Below are experts of layer 5 (counted from 0) of a mixture-of-experts language model. Rows are named router (the router's row for the expert), down (a neuron's output weights, with its number) and show model dimensions 0-95. Each number is 500 + 40 x the weight over its row's rms, rounded and kept within 0 to 999. Numbers have three digits each.
Before each expert's rows: a language model's description of what the expert responds to. This comes from a sample of Wikipedia text that the model never trained on.

# expert 40
What it handles: The infinitive or preposition to, the piece opp in opponents or opposing, and year numbers after a parenthesis, e.g. since 2001.
router:436559544487514539555572496523530458524509511446502431449474467533545534417503461506519532430463501492498519538461458456453456475522469524464512444485566527543531457466522536482476516488571483460483461476469533504446455477469485536473610560526475498540517596530470468519555480547431530545
down1:584426493506505483515546496504538446518534533461502488488485461503540582523473513479465610540408521575517463500405482501482523493483479496464575497447505449513467476505465517545539450501492434444431451529485472563501515505577457523553539478468489546425458514458497490555510541513474506531
down2:473471493544516490552469447556512537493514542576582519518480558494576539421506569533533465520504539451553494546514504505454532478482478560571403583574493516491514560488546476526450516515466455534485540534494546521510540507528500475495516533454495566484552509445489491601519494515553492456
down3:559506582459555542484497538525494518537456471483496488441459491504467466581486487496438500513495475523480631524524444534464528549492483502520410486450529422480514488563475524467480530471513480497473497527495457466513508499450520421535549552601495494403512484460496447526465469461567481480
down4:543452533535506556577500491483523497496495502544583532573505480527449493543485517458521530521502489562538522613553472540483495515542467501535481547501477482522549534483489496588485524459448550434492556527589495467559427537443479535538451511503523461507512474428512476572535451575493488526
down5:552474478540590443471514526470442504484453505517540477527593490448560465537568449428520524506608478492515483504497570468549530497512522528436537509542468534459553466531524512455443438504444506547573484568510490502515531564480562440529505517495507518509536517545455434516519453507478493528
down6:524485569533443441489543423464575471494499521463463477412525475491567486508496560534500470453482508503549453549585536495469542548466579534515544446401526502527496512494513453537549542495508553492476481516431555464522591516525512502503550498479528493485502467578581518471510475512509495549
down7:435577484522567462452487471514547477477461586480520515493501552480523483447466533533486496565485514562471496457500400535536455480540518544462513568520507576462506432522429476511468451524534551533538506466502596520491505451516478428489536596508485527452463478486525480536493444495452478534
down8:440529440483480427513506554480454492469493510537445444499506485546544461508520454400474468429489418486459490503546456510466505446416479530447507471441429476426496510461476516556475421500512470522487508482456532481511458546512490524493537426442512486443404492462480484477517472493470535567
down9:434511523520465546472484502534470526527604492541464580466452534514562483548490543517519497520556522591522511534536474536550583492460537549503484555525473533497500554411501505488538492446505503510527508467507472504453484524551544513467503547489526491586465479492493581530545507468466629521
down10:619534580515506465431531578557522442445482498524410548438432470553537472493474461467555459487488518439561419553583552539463499548459500476499511520550499527552479503517581501521542527543503503514490468524543501521476511482497484466552513543473535516498496473483537484526481538478498505551
down11:549496559466451509533572489562538565462553519434517435489520524500561485537511572572538502513516477459500505561565485523484503479523475500482581592522501524442499511464493560491476497467555487552589423504566511514491519533579489474487518475496483546490540483540532477529418561533512458503
down12:523463540450455533538561520513515431522514503420447499509540597445582450498532498486542477473520483564507531533538495487440542441500477495455517404444472482470457557477452508469438456493499531554451489508536447464492538489463539509475497561427479424551477507523521509529501441518489572493
down13:491581472526483503577509429466479531519540502457569547571539598544438489469514534543478551521486525468538537487515498478489530524461446503517438496498467501528490504441453544563470546454507467456488488471403483529513417533436471529467488470505520470509504552507474538458465411518564483562
down14:484499458454527507493475528485581421372506482571457569472519521493545494435494513503563494489490488458512428505516520512449550499484441456461504498481505518459488518573498434437498486531503437534546566546488575520448462462513490505471450480453478544455489546473487483571520489443544551551
down15:556432484553438435504517468516494509517464459470441555473548539394568459492478477542506461470461487501457450409480490485483463510519448475512507515479498411445472447504473463534471479481446547496544489454435463524466478509463554495435546532421520470549479497538527489506470444466528568541
down16:491497506587551576583522515392465468578481554531582497496529532503537501544552466567448528443556472493454512506538551435523481551494558510534520534480520491499521511431530490519539517467441513504566523530483513525531516538488560507507543531456419530481480528516454557567489464470487491518
down17:574493520508461472504503524440491457500512545499456579483496544500537505507548539565488573519425476495537478544545508492444439499451506509479511473493523484499514535462530466495483531468427499472487552481370451476585452446557464530458572505446487510452504469568504545516490542536500562422
down18:575429492540524433578521488508447506483502443516496528454490500552491520531500453551466454504537426516559500485425517470548562510534424507499535455450435459474469518527451538492476524459449428502508469545454519507493470560531477490508540481458527453462558534543512453482582465416489451460
down19:547533466502495502495533516536511512445480592491519485498498504512519472506602522507555520500473473430492553452491518548548511527557544513525422481549446548451549509527451553524538408554543509530591492516475491463499611501497524489448486470540468588552470489582532466519495459500491497471
down20:468591499549486514425485480524483419469503569507478448491556473508401539539506516543484533500541498525531540474615540450510496530459546451428492467462541540545519574576497496476476533472489477500560528461484519466502391533523524510515550433514529455522486524496528492534515516549533485522
down21:505584432523482581458616528514541447528516509464534475497433493498468494559491522513534439491513500566572582496538508473551552516564491486540513474534465547508483543481435517490513533545496503482490524559595476496515530500461458534501459560588539545537468468493465509493504529523448558486
down22:537551439518495588487468529453475490538550503510459415485503483493523460538586514481483496569499524571500530547485524523537460474430533584450499559445510458469543498436439443583538492481499471480502470484535503535496479499588533497519440456505431442552468540496501551491567506509465475492
down23:485474508521492494560512584410490501496490463479584508547553513482566457523518428501484554543452496546496486502499564554493431512523564521486454421521499550482504473549521502453374501486452557471520552478523536507569541517497568494534512520492479491525500520542493572581512452495476550491
down24:516489494458472559513542442504518521495526487498554527513536498534455509537471467405526460427425525460469487525563463523501531477485572479550507569511506596556583534468530498442512501528498491444450495500505463480521468452425447426497496462524551493493481513548474467517494463614499427510
down25:535521485465521443408473485550577591505475492535524371462475438430448593523494565507491478530465514473510483512540501544436520434516495506512461506509506502524532507470503546526517457492557545473473466490470481481492477512557482541450526513499525500434548488431592501460469570505496527490
down26:493548432477497511566470474515467507468526496508529471474486493465577515520462515559469449513523491476557493480511497507505467485594541521535471431478436492513568572483467504470466451456517454530467504462425412501527532489456434510513566609467449502467521511490558444481434469425481542457
down27:488419554565525500543495513541434506532522551560483500466530420418552463553524462495515535546571483554517498521501548511441504486532558505502513495483510511521531462514472470500455408532515549510539549584581490579422478446474543517496464471449511480478559556491497492514497508525441456466
down28:571487481466512490458496467450581585413467448540537487507538489466480480487468488527516418500499515544544536596510549477451504480556483419572497503408524487514473527513524483577537510538474512489478539508441500539598544558483483490543459470467517541547496555523551514518491514538506523460
down29:557485545464456523468484517549474458437591522473526432513551438573506493459513493527477408533469468481480513460543560540498533470504486481433442452525544484509479501482524489465466477508451474460497515443511463494416447442497525491486460472482419537507526563450531498525528534461446452395
down30:545464556508480461412539472460492474510532475525488490495508477472453478462434441498497451488515500508406443451547418488538470542479472487494544456463488448491475504483497480451506504480495437446496532458599455476489443473440472516467489443486470555496528437579493459533415456482496431430
down31:428537489565477456436528523452586448443484517456383562453463520468514529522538486550535456522492435512507463393481479477511501511502496447505536531516463506468505441531446511479448538533500507489518458440506549403462482512508543490466461465462405504496534512469472497490507465462520546475
down32:438494512447499461537494441442476475507551480434491469520501512490487421432464461554520459531592472480564474464548511468493445523515566430413599464464454522529549531517493558482473512541562488506544478478476435514561489483480510482458506458499458545472469499487487429559529535509456543478
down33:490533477439457532451447499436459551501516454490522476505424504481443517474486501370492455509431467501510490522471436434495559524427519500509440451497545462496532488513492505487473503455445443517546498528478449495594557444507548574525475427481476489564528537488499476458482483486440493449
down34:501511492515478488551527552578512521556555422490429507522492532503552505541513509538516509512570498519554485490536471526525500506631480522482505549554537568513477466536554580504494465484543587504482514468526480528508464529476507482486582584552478530454524539460571500536472569536494501576
down35:406483488504490430417519473542465437468443559475477476464445478521527537506496535535565427470521445511459421452493487446417517518441471488540504517475452480531480489467535477490500498539465555470460501454454535491406436497548513543462494423495497504504447447436496551480484537475468466499
down36:481509467511545531468492595594462564513496478512558447540436527560465529549521560506479482504484463535542536513519455539522489445574488505576457551582520543585516567526485520421502530499494442534520463484525515549470526445517470545483504548456553515457512476452486472546506502478449548527
down37:484480530516504497489440482457567453508459486441534456530496472398429524568481487481496479523494566551546409492501405485492470462480444535517478484488499447547534521471435444516541571566396535424494444425553512460531467483493522503486473513478468526488480497484549520495508473479449507512
down38:581506430488500507539479499459448462493501472518438530485584529425549433521494494567511535484563583486530491480510537485518458479514469467536497507456496530516449482477476411463504502471408506518509491429520496508558546463452453505577463469533516429542473475557456485549469502544532542581
down39:505464537484552483477478532561462507470487592523504523497498466501481540543475464532512548584534470571540445471548495517459437424395549517467463467531585484517538547548545544525502474482463512545515573447457447538558524488481511570510478566467529469512598514474512475486485492513512476508
down40:507513505449476525596441530539475523437485512497487524458464413554563444519408507450526447482449488476562564487401519563472594503502511502540491530546453546488536448544469472449537456485493521474492507523521492464446486468503508452485415465504527467523491552508454494452464532537484468475
down41:476535509571510480512504596527536495455488526518438478547569523497493475540435493457487484453492457541540540454513493552563554549479587592520495561546488531501574500541531570571531509477554432518486440522537532496488492551527470495484502504493547466527514534510491450573483499567503553561
down42:515562498520465536482529486556532487486486553482465381505492491478556474472469492461554508537528543521428556527555475520487518407471431539462460464514503462439467534491512462573543506469553484544531507530515501489479444602512559517426470568443531504526461437456521548493470514521522470536
down43:570483445538517468549522540545550473496508520517448554477531548475554490463449467522439535471502551490478521460514471553529505510593427534531504435553495468536441471543484497514452466445511470587492420555551531493545537466483476537502525534525506437471457543529522508551452479498571535579
down44:476489451519495522409553509460477485518490475582588464586454566545489511510545484476504515493554527437538459458556507550480500454550466469516433476490424469494422494506475497465468459517465503544543510476564508507512533455529508509430497476521499548477448421456515544539448454474423494551
down45:541487521505518492513467503415450548474569414542440513507487513485396513469488514434466437552556481472513440597425499532465402501490439449459521483530454482542551512509463486446464539499444455456490477514553508501535450530504452486481450546463462513504539501568518526514537504517516513489
down46:458484575526459467505517497544503528488549560475430514509517523549422507493503518493492574466516497512498573542543467549565467509575556499524497530465526516532469470515464539536569466475447545577488386416475525499554494547545453476503467526470540532422497564487501518545491560463498498471

# expert 8
What it handles: Mostly decimal points inside numbers in tables and measurements, plus negation words like not or cannot, byte fragments of Cyrillic or Japanese, and stray word pieces.
router:437560546488515540556573497524531460525511512447503432450475468534546535417504462508520533431464503493500520540462459457454457476523470525466513445487567529544532458467523538484477517489571485461485462478470534506448456478471486537474611561527476499542518597531472469521556481548432531546
down1:508560534518499497418505510537506585403492494474559491540405451496462452550575486508512550523559451550475462495507491437472533469489527442503499499507531504527501513464445472520503480489468526468480499511474487513382478477509455460466568482515598433534457421492495528508566551498514502518
down2:477582462469541535487509454516472591479532429480475514445515507448524546457494456450452526513505508497441402473499486440534493455460489483513429544456540499455517545489559493517547521466497506500512500514470528622505488546397463457500531581465500455516513454497483504461448500546543558496
down3:535550527476451509542566457549509509485489466577526525469507527522511491527526540448535475513516456527574531552513529461489532515544501465539551511497461510551483499505507518447476520403405504400485461599482465486582487521479480460494499594485450442490558470523505440565471499475479472448
down4:452469497499510424503497520458465513480501489515474511489572519470565421453614487502454538474515473518558406500496455417532416490536503494466534447469490491472437526479411480451492540489456454464517511528440489485484505526484499556428474519481479452414588471501530514518514544474472476480
down5:471506492511553467449479500553483516544459408537519432474487512516473549507530404402498475453518520535461564460462518460478498518417464505517538440462522449502448485511467522478555547495502584522444510530459504426471500503504600508545486459528484561482526575521464537471448491516502457533
down6:501509517445440482562526494539474530527481514497493497430485478439504475587491474514496500471439473548465499604520487485439506502485504482569509506452510481481444464506485476470450497502492541499509496510471435475527548478475454585502559574484407552491525477559564547571488565397450454485
down7:506489464503485470413543492445487434502458514481503482484486468467518482500488482461479525483473474544500402466417536486480435506386536539433474465475502508422515457501553446542557490485499521482408539513461566505492565511553467518538473535456524538445509513453494505514500565496423532424
down8:537484523465427445487437564509516523530536487503467488522545489481486512513520463434478437472441436432485506552530602513478479554434549496526501500500460529468498528495538517494540545445490520450489589527506517475444487493532562494542508366522454549484483569498482497454447540426498484506
down9:551517503454481464567504475496599504549491532452503506499523492506592508509465521522455485517454469499459510522501543480525454573514545490502499586449542556556560442538563502514537510590536535522489468550581527487476497489476430494493482478452458554525534477609531510555503476518516577482
down10:513452535478492437621523499451524505468450424541471538489498526480455544525512468484563520485500453483483531491488519510513473521472482429543539417476524486512485510453475456403411578517498511507465462454453497511544547566492444451554469490505502489504463554507501574478510410558497503453
down11:610519496479443490438462511542612521540486428514494469525561468524481575527505447528557486527498479445501533528489486416472491545512516542529549592520494458496515483529506519554508505504522456463486526577508508470528529549499456504539478557521534472572516475479428577523474484515430461528
down12:483477449556513491467512472433471516501529568497445465496524489485527450536554445478507584501490494535533447428474538463488506464507538483505468426460424439473406505527492485521563462503485500512513564444503485539496457475514525480457515502467456414534576384483471559477470561559501510495
down13:426448501559474492553515519477551484469553499565537607542558441484513549568490511513518473532538455493500518467520594527535548531537512546489550541487534509509549474552496517507540555545552540506493506513490514489478490504561569563528517520500505514540477488499494503600570599455499568508
down14:571571509498476492450411429457491465508522497536532544513473468479467482485449483568449494460467549482460557495515535484529542504506464460512492508477577609546577503557486548495524430513564525474550511503440453461468479482451495454495564476507532468481490568481440416464498498488560497498
down15:488549511520471505508522554558511501478463518466432457457463440449460453541503504466433506516494465519456545464487481461473424494466509468498461405486446450515506484457430563483444470505427451525503502502519500486457532470513452490473466605465549537432447556525502392502525444542520529508
down16:547544549547530504544503577488507545511482494435511482485468505478497530531549519504517499552531494507567545511504544474526589531471465453564474516567522497475514528463562486482571462558509517540477524523491485499535587523576429576504440545508509526560583565539530431487482529470522570549
down17:509535444536495516552505525507518552479416511476544565516547538479589546562509459537465535492485482457509493472475473582505505541502482505516593490492488492472467439527500539615562515472423535517543558503519392461492515490516548533486494534482551459478512514581571532460485515488539526473
down18:547538489482483504498438548542413566467510528463498514418483540550497514486487465510517511548475524565456541520497467553480572482499470542565484463533537460463503484455511580530413524523476544542515517504522580554526462486471503446569549507505519538521550475474485495474563493611459463564
down19:460468500502486520483560501522436466494547467640526484496564458582527523468532497536555441460547451544525446533516458489554495431546565551473540476518498522512518568506448503483517496501556483507541441489441533519570558558532526535490443505467483486437538524450490502507502553476507491434
down20:462520557444429543525490480482433495462455584464467527519459516523532561408486526427457451539488485554458564506451477537499458559476511502435545535471534473406449451525526509440542417447491485480475513478494482520515493466460495458476486470434482500474486468458515456467414525531519479482
down21:467480486508540525461486455533465478453516501493512528537486505515472552479530539529561509436498442482524445444470493487456517467468411536526549479557483510461490508460506491582452516471379512474459431512437489477514476586432485530609484492539480484522446448434478459453475502555445492510
down22:500457507426488420514400521479539542480501477466582530473575559538542568481502445455451482584423446459486463566567501516492538540545464545535549506510543475468490524481530509535543546526523453464496425502457534474474508490531518492537535496478525484431502506464461509540473535488449506431
down23:430486434524534486447483473518479499431490424550493466515448461487472512529518497413522366470516454462463544502526502545513487455465522465496399438447533441563521475528499503479537551503542455508486469489461539438481494466486490411525458441486486460513457495534484494450503457565507477488
down24:550539475512516487472527408505566492478463527417433527508495525440488462482549467497482500577467565491484448471493463446413437476428521535520521602588424478565506498526503464505491489490452535508479490467477476434508481582474465546463478455490526523482543447514512563461495512500520481512
down25:409499521583487469481459553502457473480461497520569496488517541510485465491468472485432450461502513509492453470531495455521470499584517505484501353441534571552558505540498569503519499468520460472521473595462537493473526449481537458490537462491469446484476545491462476510537495513470452414
down26:506419431569524533485516537502511468517520601555561394508486486563486481515490440553544458498520513538495507554538520517513494512533464467553518501475572466471518526527495420461462531517444491525436483518505424513502453526500440472491468440493462521508525439520573527524513512398524448517
down27:482516534575451436497463534418528564504485558485472587538441493508506476581527490435474523490477499553568488535566529467452501537472543538540490487502508456516477440576497430423575485525504530538560483519502500430467517501508440540474482514517554562510545524532540495521497485484502563554
down28:488470535521546439536481511471557441524456563434443497504476512491505444446433567507510463499409554455563471474546492452497451500495541472481568521523492492485530510522532528524459462548482463567468506554552522538438503502414425503496534513533569496489512520440520482485546480561533578555
down29:551567542485488525490475523438545529479540552444525543486504445574494546541535514570570593581534513443529520445516581467481528497492512541521549500524469466499477478467519525474565467498516491427488522511555462514559495474513469487471495470513609463536431489518466557561481533518494545461
down30:488519412539533489571500466458501449598457609591539467493502517529540490570536453546483494495541523562503471503549485513534493426530555602464503427466466518522548499500511471467486510497505496510502505508454474442541480474514489431554499491484490468456570520508494468556504502445468558464
down31:495496506409476521481511568461508567551408452472608495483546533591520520459474410482543513570489511577491508495464537520493530537505469556502517538433516437498495466518457528540582512537510443559492521502563556505527552553542512477476483532514489505479474502503461526539506455519474518442
down32:384443534511500447413540571430502425500519523523503458488498436465492503449476465505496425499489493537443555524456483505549476488502561519527517481509487517550513499520440497403483479499556559529523386492541426488508449502488474524492500479490532496437517522502548463486497415498462464501
down33:563448456474474497549547525559534465537490518552539481506535504507545515491511436516492459466529472574465470538465518495488485496487518510508539412533403513489565511490521431526476526491513584535557577483510481443435494509551559445572467498439536540457575529455508442483532484453461546535
down34:468483530494476509461492482511555520489505461470492482589470565532493509481474459475500456415490461577492487444466511456525524491476553525513546481573530506441472566471487558502532523535500425485473480513499504501538483574490497531462461421446495507456550532539470491372450461567420496432
down35:486480429484472445445402473449537468520521497507539463552502492439501470493545494474571567479517517506472405479483499472446438559498474402467500486455481466456509508551523451494500515497480565543561484527468527528454430513462581558458527490521545432495430466492536559488463515534511479511
down36:488488442425516514446532464576569468477489511516473478505427541497541459475546444482501489468511460535462554426431509536455484523455482568467528458497531518459464441492527456495520474445438587468466426483480446539466519516487504521468472520429481494479466417552579482496486513564555488489
down37:480441483563430473526521408504508435528474562507466486461450484447509441450434510436423502406529487468470453403544442510489468491538498505463472494412507449482488480483521503571486493487474507537464498447456479467444460494470442491511478526465499521477499463505439443514498456419492521526
down38:541517510505470514503487497474481497466435432481489487555503571518448415519512459527524473511462507502536529466595456472529532569522430526499492516434582516495530523493569476543512457465525511558560456530506570511444575509526530505554466561555525504472503542484525488483564517547543573590
down39:489531481472395605451484531517478542535494533575467488474488485464500476531497471543494530552447515508511513505472545486540480544485514509432577529455526468460455514470417543596537549460505519535533488488517543531525474537466473507515592530479521518614460487522514525529526553472575472528
down40:530489502496523513467505457499411431520539529532504428505539467440490445512502543535571462474569492492507442476536511475477451504542487512467526489432600617522502475470525503515504519520466549503476469557529553495465455446446541509527490490525423495445421521439476537516504530589524470460
down41:517466498497478547531552488539529494485533500516515490527553539533503471549504429531494460568532531515473486558508504453470454564533453519496527492578442414510446509421539495519479497460549558492508503512466541530498520468509437515577580517555541477479426467497559555594579512511445504441
down42:493474540502515465523447427470463457478484486451481534493498502476520460520514471505538562577477489550557479481550501516576504424525532454536523427389516517548523496545529564495459490547398519501442517516462483536531542469515499536462455548522487466381555462499530514525499532561539529489
down43:443444427503568552545497453491551516528531506484473504518517456452524495459512569478545482457604546407532461546594437462459485453488535443494514467439516509552475493504527537468512550505491521478489512553507515419525529496448457527491536465506518493478498523472591565492521447507527434524
down44:452478496591466471546507488476549471477553535565485476502543524458528507474517512496551493581458505529600399470489522495508532502548555438497502501490507533441547515534565529548454493482437427510495465481523536489585454568540527536512398466526468508532567535527504456473486532472491522497
down45:493453550420504501494582546532526585545460413494520463516543447451481475503567507518538529521500478467494513471571503515482521463438536480502535532539465501519454516459506459535487444541534495514529549442501510468457470511568589523496480488568524463555462489485449478476631541531536493524
down46:484473483488428460446459458441495521487428524514445470598473496548506480543528504535536545549500467511529503473521482545443441524404536472491515370486547455494482496548528528464503531512538532483497422464448518496523548512602494497462499483504532461445495495514480528541497423518492466428

# expert 52
What it handles: Full stops ending sentences, connectives such as however, although, therefore, but, and first pieces like cons, soci.
router:437559545488515540555572497524531459524510512446503431450474468534546534417504462507520533430463502493500520539462458456454456476522469525466512445486566528543532457466523537483476516489571485461484462477469533505447455478471486537474611561527476499541518597530471469521556481548431531546
down0:544450549460457475462444501470406432477575552452406503473415502444482431460556519451495484554512505456507512529532495499483458568481515484457440491483464472504439569512460495441474433515526460473473474486452513478560499505476453507487514490475514501555488507574495441476478523509500511406
down1:498468485426481509492502518494486482532486415491496506536564525398415489469617550504553541579534519553480494542472574475525467508513447555501460447499526529448525525473461554573524474455488507510463507523496545555519519460476534456456521510470471489534487476449461413527472475493482433544
down2:461479470571515457392493513519497483542475496474470435534441489492475507537454503437521480470433525439509498491491454529504468527486481465477465538516588522500445438532478495547508531503473422473479503506488475402493471485461463506457473533491521606477471510418524513381483490506428535538
down3:459477491565471416424506447451441453411481522471471502470504547519463485465499465540448516520473480504498493447511531530419436454514439491480394516516463509457501474447511509499509529491477479505560530384484462503472478523486460521503460518517561492556505506476462446499499453508473378492
down4:544525520491503529445518503488519479495540415492481448452403501529547543452516480509465515507462482480570586567511474446532483503572503466534480532453555547484509447474490456531541484508478509522588573509516431534548462500452446475511566510533511558419557421474523542503496451485466485476
down5:535487544431508543430480478479497499504554471589455561568427492462443515418514505415536512449576485523562509515495524479562454511555551507488533514485517551504446602512495560499524523576489471466501531562498536490528539477557547499536501525497488479435463474513478534493486527454439501527
down6:497464468515508473526496497609515501514549546502539485571428520562490473542513517499547501454532512474517456414550491469495485474446498488477566540523479511575484461533573452537445452555494543452473445458464514544544506460479462458455460580450427444510518489496557450438532499552489533496
down7:489544414564542491522496502506462463378443507462539468423457491432460493485455397488455406525506553564507553541481553512474454493545519495442467511516449482508451528486505490504469574488523517474472468410496544490492477492432540538573533474475501488507526517484464487500477524523485511536
down8:540570531493484518562528489527502492502485540489565497483449521485434468557451487528378489473483451416475476428459549538513495527506510521559392446467492497492531529505560518506489582529458473517531520511480490487501498533420514471484525523453454567511512439479556484484539406535487536460
down9:531491488484507485482498553477431471454532527524503504497404529443469446508546471509509533487508522578487566492547533525533529429535504519468555491508433433459466491458471600513447473484531473458467467518455519452521455417519538497497428516506482529570494545402469424537482460458482452466
down10:490595475580460547495496501487557537477464534529436469460559470470463531509533474520524536573451513437511514463514474511573531521519530505498467490456459541552524541517447552554489545414503539498534541540497511510565525519578489443481537491481465454569483620527518529461539515522501465459
down11:539524473430525506541534469447441551482476498459527453520513494464541431463544462413446477547525478490433507492475493503500529508421540507530485478516474502522543422497449484404421491485510439489478423521523520495564497536583443502508516493527561556529483449504427500518521480426460521445
down12:503542524524484518493485480479490476525500420504412486503475456514475479483553528506539498476435476479472471507476508554568485535417484497469380448474457508472530554540547482472545493460480546507588505456450464505523437566474553501484464534530544497539506448394516510450476557481416460524
down13:495554487450496520540529466485470451549487522498507491499492559447522491498427467578466497484446478530532489494558476503454541441566561461511510517416478549623547485476515494495504507472432519494485519539459442514519465530440492470488545474512427424498469489423549436422508465436461511490
down14:458485468479491501462478476576574526581476502446490507511489516504456552501546536504449546504389558507481469548524519536512481490498548525487536579477556562555508510511497452562509535516437480387543426512522480485532530460434473540501476515439487487480520535517526451533431485446508558545
down15:562517532609579507508568533549491556510527467483469520541501575547510540532515517468532486514536526507581544511507526534528504464565529511558478529498579546498444464564579468542489558495466486500469491502452525602582472541480445545473509550517461543478486504495508500535460490526540483548
down16:557532573438496526490536532533444519510448519431537516471489507467467530480477570404489497548469488501490478456458535562608499533556504578506464474508546501547543505525583537490465520509523417547515448503530512460474587515540530524563554504483511503528518562529469508526539559497524463530
down17:513464441450512437516536491432515529459553482509538406517520472433520486452509485482485518395478462504542516523479523441562500438519505419509540419536510530467557475489450423442467561483511532481508508546455447490499525409524467514544484518545486421460449506456462502491510470493510445516
down18:479532478404475428515469453491462513524547553489455555493486485521519488528521507493402503481542508514574475486542529502515441384462524538505533546516453500497479516506551506512448466538478497458524510429530531480519530462464542571425427528492502459460479432497525453409505460480479423468
down19:438509424534521526496527563454445424478478534536490478489540453468546482518538469486529497527527444428513500478445501447549460477447510487451488418528475434497509524541462549550537473476498540553508451441471549510533560451560430538422524460412485508543483532486474475490507568533535500541
down20:451473530530549543544519496469572489491508575534491521503471546461541424477541532554472455543523455553425480486556490505518504493506557524467489509616475512545524572485557519512509481501513567566500430501490533526468529498560478574497501490483494527516498546552629479512460534506456442501
down21:490545520556518473482500486528532480490571465458481484487452481602465486533489479519504483523553563482546534536566491520481490570479488512515469478416426575507474529547498526541547481479529460454504524477572468498516494525545499537510490604445572513529570572504577493431486564505433519498
down22:511554500529488533519535485502537546523513565589544541551422547518553533526484548501483441490480543574518505571495456474523580590558470566532515506499475504477466489478498476508503547466502546431506511479514546492469455549511501604476496434486477563494545510522565510573463462499450547465
down23:535557549507479546508545446457569460503538414461517526532506472481460512561528548504483470485483425537565529426466575552604512518463562477542504449487501540533540496439527526509547559505438474509501535517443500455489513543541549573510527567488503523441509511448504469480477544483552518485
down24:550434528436499548432410472576529530549406485502438488498544534529512571510466508523521517597473478455518533471432490500489522534493512461499464522497589522483527474464487485523456505489448526552563495473503481489525513470511562425552533549522506506532561430527475545530524532423480491526
down25:483513547585517512468506493551557480520455481574475469467438557523435440478516537484477448523603503448485512499492443444472519530507495498536582505509527479613480457525504486538458495476466559518496527485502493521505503549578460471539524490498443491458485415555501519459490539476495609527
down26:527524500538527582542515461464448480506547569486442555465475450451498512506482486511508453491520518593536504511517467503504550523494598524522555477460535531501486550449454535544575462418442520452470502518425443586554525579531514487488525473460510527475470553523550475522516514529533438472
down27:490502486477578540499431554476568471475486482462455478478508505543518444526444471407493499477450535527514536484514566486483522557476466443474417458475496501576516477553422609506582483509444515529513515481508495479493500453478569513505531585471486555471508473450461493496543521457536453557
down28:491505504481509402493431488532470507447502449510449491455499504534463514471532403531516539517554591459541375549572492479469495459496440474497486487494577511514460520473484497586401485513509504493548451433523503491503532435491521556524441479490502491509497471540517470458430495468521528472
down29:607551460423489558492524537535528410546513472440461491471538469411607471501541583558490487512504489489511554467502497451546560585514536483490492497461491436432532455526454519541522495425463464505497513515523525468426507496519525481441508473508519500494517487503487530512546570518486511509
down30:504470565554504582493490561528490475516497485541508512556521526536514502484470577464539532426520550530499530399496546560550508496576521571562445503520523437549551534491507530564521500521568428447461460558520487450524501501463532523535511535557481560521453531466508452479551511467551468508
down31:530500492547508436481511465443562511479551485434487489389513471509571530524478450414586530466465522512503510500559475464523443523490471492468527480501484500464529466585453501493539494448480491593465612522504474540473512498521508468529527480500517482425508599484547496517556507475556531521
down32:476559490535504474474554507437498479503499418479487545510457473504448506416523477435457484507460466533514507491439434515545534477487403478471489444546509476546514412518463500471494560443458519517465417472504465470472431405555464506474455532497411486480521534433467512465468515470514457506
down33:510449497496449483450532444432526490524376482488464583411579465492531491451549510484512498472514472425535437455482446471564491438401536505506486470482517487474569463521455477471498486498453464526452496448474452508512514483470567481466435523515516482524406504475498498510528490523496538510
down34:490487466509521531511520508470420517551469456498480520557438489475467544491499450466545530551428529556468422524467471414492552484511490528508542573524552470568406472464515509544536421508543454530474434507493526543501471552527525485494486562518568570503464467440472535454489510568463478477
down35:518521456497492545522445539541507480445505479475465471516489521426493435438489417424551492506466469451486476437429564506509495495519488497469462506487494581457537560576510518553477591526421479500525495535442550522505509525517479436531533482431506522548492461484547591514531518465439464537
down36:505556549550613469565468472434525475511525547603528484526475498562457488570452507542521579453453512532475545491518544501573513531572543510530489455455470433546547493546518535515503529470489505461562505508499523541523490515547509478499591547504459534478528571526515490469527478471486517450
down37:518490501516554527574454493496540515495507531563501499457550423539521447548454473519457541506534542424457533616533522458493427522538553528470495445445542478485499531466427444455512462459497521514421449527474467537495475464491508530453511499505528510454443511559452548448491457481548525430
down38:474524494552503506536523540465466470520498473520464554552553504498496575516499484507544586541466460482495516463476526481494486489588519483455477525471394509423488563494511558506558494462416515568525500583487544547536448505466483429476512491541530498512536524468541485589539504474610484478
down39:451489449518495580532514542524575524552517491468445575492486545514535536530545476514493464485510516554584497551561534502516490450463444505543472493536490563565470500531532489474544519570593488540566516510539519516566504508545500574497475489539539579474491467479541590463510498585524507509
down40:538509539553488477553483490389418499458436546561510494578513444519493439512418484540574495461478548453452441501493446447537488522563543519457504486513471423561553475448483527463451502515495509516507483491466529484439563541479480533437521511537518510492496523542502463452539477472548549470
down41:544515541522520451510471454459460512456488471504399524408446519492479450429557431485477495494519517467533537517484479463531489543510491509497430494539502450609456509489448454477533511479483420498461438491469552502503479448491516548469502501548430527483497496450467483426449517450508394464
down42:526389465498468485465461497523447530411532573521459466526481440505529455523509505523498470431480509440558538526555529483462445504532480539524407442529447459549416456557480470478566486538477518504485451406466503528488503486512434563493548532520543482516536491480513540498528490535499448477
down43:501547515496493549535467435496537477501457524514500612504498493493549505514442445467498461476540500455521438513501551501454488493440522552429435466531512501541504491561503486477557452543475475469537543508473629500502542557431503513439491517438505588406508437490553510486536486477498530515
down44:534508513509557481519493555527473464486590510465476519434562449520552416436545495509575529560509456546524537497605544495538476530543537477520405532507478477504521522534429466558496481478497490513436521524476481525498560473494539456474518471532489478487436445525435536541553490531483419473
down45:416475534520507463439388551519487535504422573474495503485454568482474548465515484502485547505460485481416492525490538519551442520540485494541422553519473424459459529489457488511565502430493440498493548511486537493460540561466494480527532470519474561537479492470447546477433500492464515431